config = dict(
    experts_per_token=3,
    groups_per_token=3,
    init_std_router=0.00701,
    vocab_size=16384,
    tie_embeddings=True,
    lr=0.00335,
    seq_len=1024,
    train_tokens=236900000,
)
Below are experts of layer 2 (counted from 0) of a mixture-of-experts language model. Rows are named router (the router's row for the expert), gate (a neuron's input weights, with its number), up (a neuron's input weights, with its number), down (a neuron's output weights, with its number) and show model dimensions 0-63. Each number is 500 + 50 x the weight over its row's rms, rounded and kept within 0 to 999. Numbers have three digits each.
After each expert's rows: a language model's description of what the expert responds to. This comes from a sample of Wikipedia text that the model never trained on.

# expert 61
router:547523492505502534482469595538484540491544537498479527464510468472533632450462639451441622458526544513482510509471439449577452499482569528561540463450488493449471568500513528522492539590410539
gate0:468504510518492513433535526520516530562443595599483546394460544568473537521514567526496521503533436586571481522526456503533546554577527483537534448604504448435400541566503448553573425487481421
up0:547482486508607498552484442519488405513522464429546457618458459501494507491480443494450427522587523436488467355463582468513505518559430519480584567409460522573518434489458553400534545507562550
down0:550508539559535532584508430624572586433548483565399492487486519480468492543435462590503574504539423457476556423510603503434441519542476515563557518403505419472610561502480485447455530504498564
gate1:540490592558554479433441426514462537507592552495491491514483398587507527519592511432545513614507399508442417501533435511514462543544548433551486483476526475500420439545505456464539609557502485
up1:493484500491529501520572535496544616538505483528527433493443541533560446439485365479486471546485499505521437638493541482552431648456442495478496535413420604524417497573504518508435560388541468
down1:498464514591512470403463540489615465530514612479451464347469535495413445565584483448529455501434419470551548480505498418581582514478515439504536527557456512455560543428519464422483492437492557
gate2:558513532624433545493477501527376537560466551534493511569494573577512566464504558482503569523414428399464455489453483432420535454502635525445633507517395575464553454502514462526528424485462486
up2:417488511434558403447530485457615542450525404511499509471431459479497485446468485531481455546631522520502541480473527516522412513477422562487420554458582394544535556414505537494426519486530504
down2:497478439446488526511573522506520426518577496481518458433507495464505577503555413483532540546515563481493519501591516528525436479490514549562488416556560523501408460451527463489543536492563479
gate3:611526496556437383575488517480448435495514580452522451510462394413598540528564602488492615386481456557493457553499559505504479515464496496501482465426459504477431479490521552515497526518432411
up3:429511546422546558510491457496551458480495390521514523527480529508396542473520427510505441579518554467482498399550475545520534461523479532500495585579543465587566435514460498541485457443634501
down3:535515537491550379498515508487553528545513483431519517493533437555350558430472555591511467510596516558479532525480532488513528520502462511506399514450486485517486480506526521622452423518544462
gate4:595638541534501470472426515452556456473386461490551590507485517534553471493470533545405615353433562488503440478532469442393550572420538483521468495448504486509505501515394530471505487523513488
up4:514619610492454458512528462485555506497488528443563525557464478501505491527482473515435573387528568407507462550442487441495554543437548440540450555485542452486449489418418625491478436485501487
down4:507498541528554499468373469450540451482448595339477511449547405476584442444471449455534480450466517488537486482475466517407587446513543461512493604479549494538449519459470486524452506470528539
It responds to: Word-initial fragments. First letters or onsets of words after of, the, a, such as h in hated, st, w, g, sh.

# expert 7
router:550547496403479481561505537477513481439501481452548490431417477514506519447526514499461613462467553499468544443552407491570588570521633556474490522483464561418550504449561501494545586635500440
gate0:484468494588492422519500561531450530510474451532546581517525524475495458477588460480465523517485601510534478404479496492551546556520604532570580472482478479582557582430429465496466446460413505
up0:508479485463553564547505462565465554566566528451530493526472536417477500544488523482593427586537457513490543471503511470476404437478501468430453566483560510372483410542572519555542590469546518
down0:492587487510522481475529513440530448574504564456434504534518507463576508506500536557434499548429472595468484469523460507554508550508457570502462558524542397466542456511484488512535516517490472
gate1:505542396477517441426569483464463477522616476512526513463508430481482531523505435557487486565488407541518470459513496522542447594554480465488508393538527503539480545545455568446565568444496579
up1:425422433562613493464437576444482492449520478560516495508516453502440634478540532428498493462471428494512435546473569538452539614466500474470487421553505411496528552441510499491459608421507518
down1:498457560483467502341487504494415625577588427474454444406549412461442410460447470516460442527442481510492468499548483530435538561618536532516557519492548423494555483519506461437445549425442527
gate2:536519576522442427462548512434498542519530543523509406531446502513483591432579414515578478528410555481554512609470509488477540593548447629521497560504558558569504383537518466444494521509457505
up2:470495479503502484473409436599493519557448447568532501480494489562570416658367532477434483520499499557463510389493465472404439431412457420520563440516441382445452575440495529518500484424486514
down2:489451527560551468539411511496488472502584450485444591514497428476512511572519477592461530523485484516429539498526494480521408488470584539537531481558501532441573532418450430505475487506529461
gate3:549471517450433520527524526532563520582496532532502532471467437569531476521492551518585563517504614499515485393395350491445470448519485510391450464534537449450501458565553543506520434502491575
up3:443472480553516413504421466496506418480453486434556489450521624556522494502511535431571447474417455543449500464528493552570471531496481445531541479458567610521597582451485523473405547449468442
down3:520557563545466526532495650463440416518489437449606505499489533431482466451502458566559478517493447499451552529479573520427599583490475528563472506506586526481462415472534528546513527446562434
gate4:463529497458519429583465546535400458513446529522533483590528461554565471485469494599455519481497534475444464563470502507511493510562518550585513493484528481506423531518563526475494520431517481
up4:520574550471407562427533502535616571453489564510508490542499380467472473517565537420549534593387591469453455537464459511460442508613518504515490454576466484550483502473555489529468472442526489
down4:541486551464415507332544487560496536512468494571498461544435494500451507539475546492506517466511568519479515465587517572485548497505501434595457449471458578581480471492562515558471516530524454
It responds to: Locative prepositions. Prepositions of place or time such as in, on, from, during, into, since, often after located or born.

# expert 31
router:503539488475554548440554517459500548440439410473515433551503512493500605542515531445525635441484551527522468481534476577533437555566568473517564418469551530441544518438543543519508528577411454
gate0:449468535525525368524433607543515408521456515469493514488511432463561515543497616478528488528547567506536481471511426516532574443479444567426545482482500499489642503534511545508583538483484405
up0:506536476478442425537577409426431490392523437526477450576570547462480463554473523469503421442512486482527444560496362478444444508494574451446514593560494389538446599548529397528459576558458574
down0:420501505564496520449492609531487481531526535529526409557543449527433452541447491416578527426550589481515521482539631477549437519517436519525465435594457488546503477404501450592473504660423458
gate1:475445515550437415542583586544455522531528524465451469501501507403582460480454410443581524543477551441529502516549551500523519455451470449497420642512470548476562536488425504590470450450613486
up1:450550540477451409549508491517441471578512526464552441606542481562561433478453583465452523437561593467508519464471488461485486502563487489480569426462511550414577516496502495570468528494494473
down1:502541444514451384526528565500508451517570580504441415461537434519552446592530504587511487542395545540587455584577393503542415545508432490393519448486511476477528475472443493526442459469560436
gate2:504495498499592568505466575551475453407515429458459526533487540490428606527474470465528481479515480548420544507512470600484427428463453531445450545456510492569460552426538438494409374481525458
up2:572497478574583548499551577523444507539520483417432496582452527388440484515440564468606463352586551573423539454492465453418557494488537543520450528533467519517502535463558561559487526493545496
down2:483470509501562528499536415468552456433484487521514542475492566529484519536501529512452441526569471539512522551433514510480466525470451531448481493557521485471486482572563508387464506473581600
gate3:485509517492423457606458513499473478431461498502525511451571521594439549436571618517530504559464493555528526561500484552551418511524524509484465448509560528514494509562459451447465505502424542
up3:479562534472544557501503526478498492481507492491532440541523487488535454462497500490436478554475473466529518527510542609511564415506508504541597593509512585541561517478523536498438504517541513
down3:586528472479514524443597471527425490454466501502440467504513411502502534410483437507464503558454508470589514443547558539473474402564468443561481547489501408511456494532477563478485526522574496
gate4:489430507500456530487497616459536591523497447627441468542544430510465520456544557561472533482455504550422537507491477495480444545490555417401432460450479493478523474554462609483485503463540454
up4:587556424504495483492478468556434554389533475419531463519454429517484544554593525546436425603429502468449540491432527421477314537477465559542539449534436358537570447475492461487623451537505517
down4:516500503460454513509393614602536469554451501511576521547517417448542524479524451507548454396464463526582464435469506645534475433422483484495467544491481527503462479441546522473481431432523468
It responds to: Infinitive to, dates. The word to, year prefixes 202/201 in headings, and word-start pieces like be in quoted "beautiful", in infobox-style text.

# expert 28
router:546548499501465540422474409462528506484517493482437464416590464509465599537437498555510604458574478541455532496485471531485484517427576580482526533497534524496453477484556502524518493617509419
gate0:481560434405477382447511484403502574458453511517487539507512464470488567488412497492478513469548491502573503486508484402477425468501496512577450481512422603442573518504512513388450507534443484
up0:582462577447578540495419534475512547462534470547491508544517513482448522451548466498440472484477498495522460458551567461507424483568476505501511508486496529519487487452579559522482470494499568
down0:444439530533482556606513440439516463376492587487486453428425609529454588487544475497496513395515507509498498529513494521478503567485471498453571487436462494475465514503510516449416441463540547
gate1:536461499566435405538510490533457491449430471429518433593530418576514525415563477444503495521490533503495457438507523514500468511539523483479481530536460476508507559443437498483432438420413491
up1:495445459447486377497490504485482555524445454495621483542499382512428491482420560522436489528459523470527580439456451540534445520393436501535469530490386521546558590434446561348476415416369563
down1:552552512462483549489477542479526559499494535519421464505591602554474500536555489484491455368493537485497503617536467434503460375557378568504553495453506592496528490509424488437453527475458546
gate2:522547487569426538538428575543560529496451563398510416499559573512478468524521466558580548476507491559542494516490413530471591487400454422524505516494538454528491491551482343591461548475538449
up2:591522575536590488517451524507495464477496570435535451535539492518505463580473418563469578523489532501434563508538514544444542458471455496614534393442541582565585355593498397546450447514498498
down2:424573555471465524507507572493493541559546494442462500464459495554516508561454505479500497452408451522516440527456501523532503457489472555457464530500462446499559477486487517494528445474439530
gate3:489480463481475523546456499537523414434552498532512547411460514516513365504558442499500462451459514480559467605463506544457469560485497540506588495527438418582489593500536413468659465495551514
up3:474464566505478518488585460389529553486450563509524495570560421498546586474505585425488517479558550513402542492572407453558571534537491482583418487495512506424549449450447561501392480465507450
down3:461446564527529413535473487506547450572441549528577484472511450478462557471488553451389526480491562508477545532515433515539493438471627436498536545464431482459557432555500624488515460544507552
gate4:559484520493516469455466444578479514506541567507529449537471545477511422460530491535441431481589449427510499520487460429499452496421510466483517558436558443506566485528518430443456474467366553
up4:438520406516437543498506519366499425445436406463490617535512524500421531498511522447496498427438530492462504504485500581483550551532541511505480472535481550552498433456457540514515525372613520
down4:423560495456311531494515474528429431487457492550496449496473522519449424445481465415492523562521451531533511554452575486567425529509440530520583452536515647470563482599504429590470425519477498
It responds to: Suffixes and object pronouns. Verb and plural endings like s, ing, ers (develops, thresholds) and object pronouns it, him, them, himself, plus up.

# expert 11
router:468513495532402483410528490428534502493535490496556521454537451499440612580551429521452583436554502537458521547597520464550520529476655484500499526473470502489513454445597572536525481558474497
gate0:527535523559440580486547506465521604545565497626445463431497517565550461485500468533604475485571579404494511544479515453439538584552545501487456563532480526504490498449505483543422442501632478
up0:511469496470486565535467500495485441508492355493502440481337486392520354609530573549503531450574465377407437474501603519521490526507492568477529525470554481506437474489507465606471542497409481
down0:484495500552689466471508582482469401483510373443515569548499517522566550538462541537495416527566521541534532493448443659481515473527531577507510532499539488577428471467553482453450469538489454
gate1:584456524576537449541571455592558401524544591499349503568507494516563550453480522464443478537559477529579506526518467493505473564465503463525494558442509526484556547441507522436443537590537474
up1:569480597564524499574541481506589502507588514556478504534514561439534542588484555493530491539542491484493548565475604462456437539516507485509454581462506532472579499503378538486491480450494391
down1:499498493495461444508521581547598552528544497541457421499473479546515508492449459577476482468466512529461505483626455572478561403454495508536536453481498485527537577481536494432428453490574465
gate2:457498550485501528448514476460517411467437418461497454501480376531487479439498533489503542520425536533596587536502441561408505433519533436547509605439442550584471497619435590507579377519548537
up2:490485512487445488481529474469490475536537496485445496542500443524551471486368479495498463452544443504524462449503566600466619479547550480514579552420503465518445520489579456581541569461463520
down2:418538553466464582454478451477582493451482481449418518474453491514542405501555484453594557370544473554427532521583501457457515600556507536430551497500616487507569542471470500457571472528538592
gate3:465554460552484461532508479555485380470481439484552423587475485514432509500444553505549456605488546447558455511533591416511482502455503369489515520502432471580485542554504495460463497510505529
up3:490460509474407590534456542429320560539514601474563523575547632457450491535484584497479473500476561502500563411495632504446441630571555475485545424471512531482473465573591488547440485470570521
down3:483582528462485525470543573554497435540502460492451515486366538427475531501475448406529509550627522366418415506427550521463511483512482569499473494444530483498539446523466452522478528501683582
gate4:557446488471583436625515504564454514585561498489560425525548471494474489596480432459416512488475605528516533458499508405507451517514526502496512438468378545458495433523513506480480368512597564
up4:408535501485526513479482479419468440439471472465605508578528389430465488519446514546401543451519536468427570448441473566585524539393454497464445558482513606475621523511454528496513469485459487
down4:493397510452427413541471487517509520450451421480511569572438514498519555459457545604525536526602434469456483480566571514495517525493416515558384521460499503543477444535444552518481497549546574
It responds to: Table pipes, time words. Pipe separators between table cells and temporal words like after, before, later, when, plus the piece "al" inside always, false.

# expert 32
router:491464489479513572484511472496515586446547520501554463496488521543447630474431596439517585433546498451505490460496557521450542523497579537535490527492497466437470559456477468520553566662501544
gate0:489547462467503487575534569560567536552478509466484555599421552502488522537516483471451472436474472577653588466512525514556516560485446554497537519484590409515423625420518481492466491529479487
up0:383492544500471538479532561447543615523542541393540469428508469518522545514562599556473475433445428530438582482518369497526430477577459498533538492588446438501523432547550484488556555516474447
down0:466434428420451601475476559540534495452485579466529528560584591425476531550445536473518486481466490517523587582555469460527575390505494401523525564519438525474462577540554430430471558426447470
gate1:521462473586556524427500505545441520511409501604494514506568470499469570557489616532549471432436526491462542471481599517493554524415464471530488516494402503467471459410539418572506547566551468
up1:507428474556601514539479426450561512424508482521549570441497521556500465508461480530533484606528603573466558562427552498528565441479434444537597470475406519460443468462495459454489448505504473
down1:569569500565484543535505432479501463516528509495512490416447528554506502446532497499492523547535502510479483502553526525459414500486503516511609613519459503483546494557596477555517539543485393
gate2:546442585518424465509494386537532549536507495529514565428557421376568543438469504550506540489505422568538520451500544514440440430538571503427448614447465419588504417490426577465511466533516448
up2:486490411506586560451532481460415450420529488511458480596578505601498478548517462501471539481472473459410414508484459574601514535523452516593564499525607589470483525479614419558515479432472547
down2:485433445561473514503584606462444476439609509498475437553543428508474508450428402554493580496436520461475495494491541651529492471537472464581432550521567400483478499537507456475450602534451506
gate3:545515471570522481419496407517398504529533475509489546589572446540515487505477540509425511559511465540503509426533551448574486482546451447482543449536529465564470501555570588414469498574501546
up3:611455492558483589403521455392547586469495453476423596420419521515552536469501345534556522479509493499457479519554531499504522472515527544499447531513517545444483434466579533520523549490496494
down3:481523519482473475482488499489608455409432476533515488485436501507518516539489552537524503511462519436398477495535522497443552425416515485523400452454446480650584461527600513400458458534525616
gate4:488606497494489540561422525514503585467529407519506465489548486451502569513424514428478471496405398524586456558494477459496542544465439491483452563562425501505526444505460524416479498526509587
up4:501562527414512514538442464543427493414452508498571473526540487553506554643423544459446528528463566471530515457443463421491557485477470546452394546530580454464523383487471480538470493444492546
down4:527591494551410505503474534491471500435522496543484462542452595514443591555599453464532521450483490477560488482502520526540512486609512549459513432563491509591457474450485538501478458472387471
It responds to: Prepositions after verbs. Prepositions following verbs or nouns, most often "by" after passive verbs (praised by), also "to", "with", "from", "against".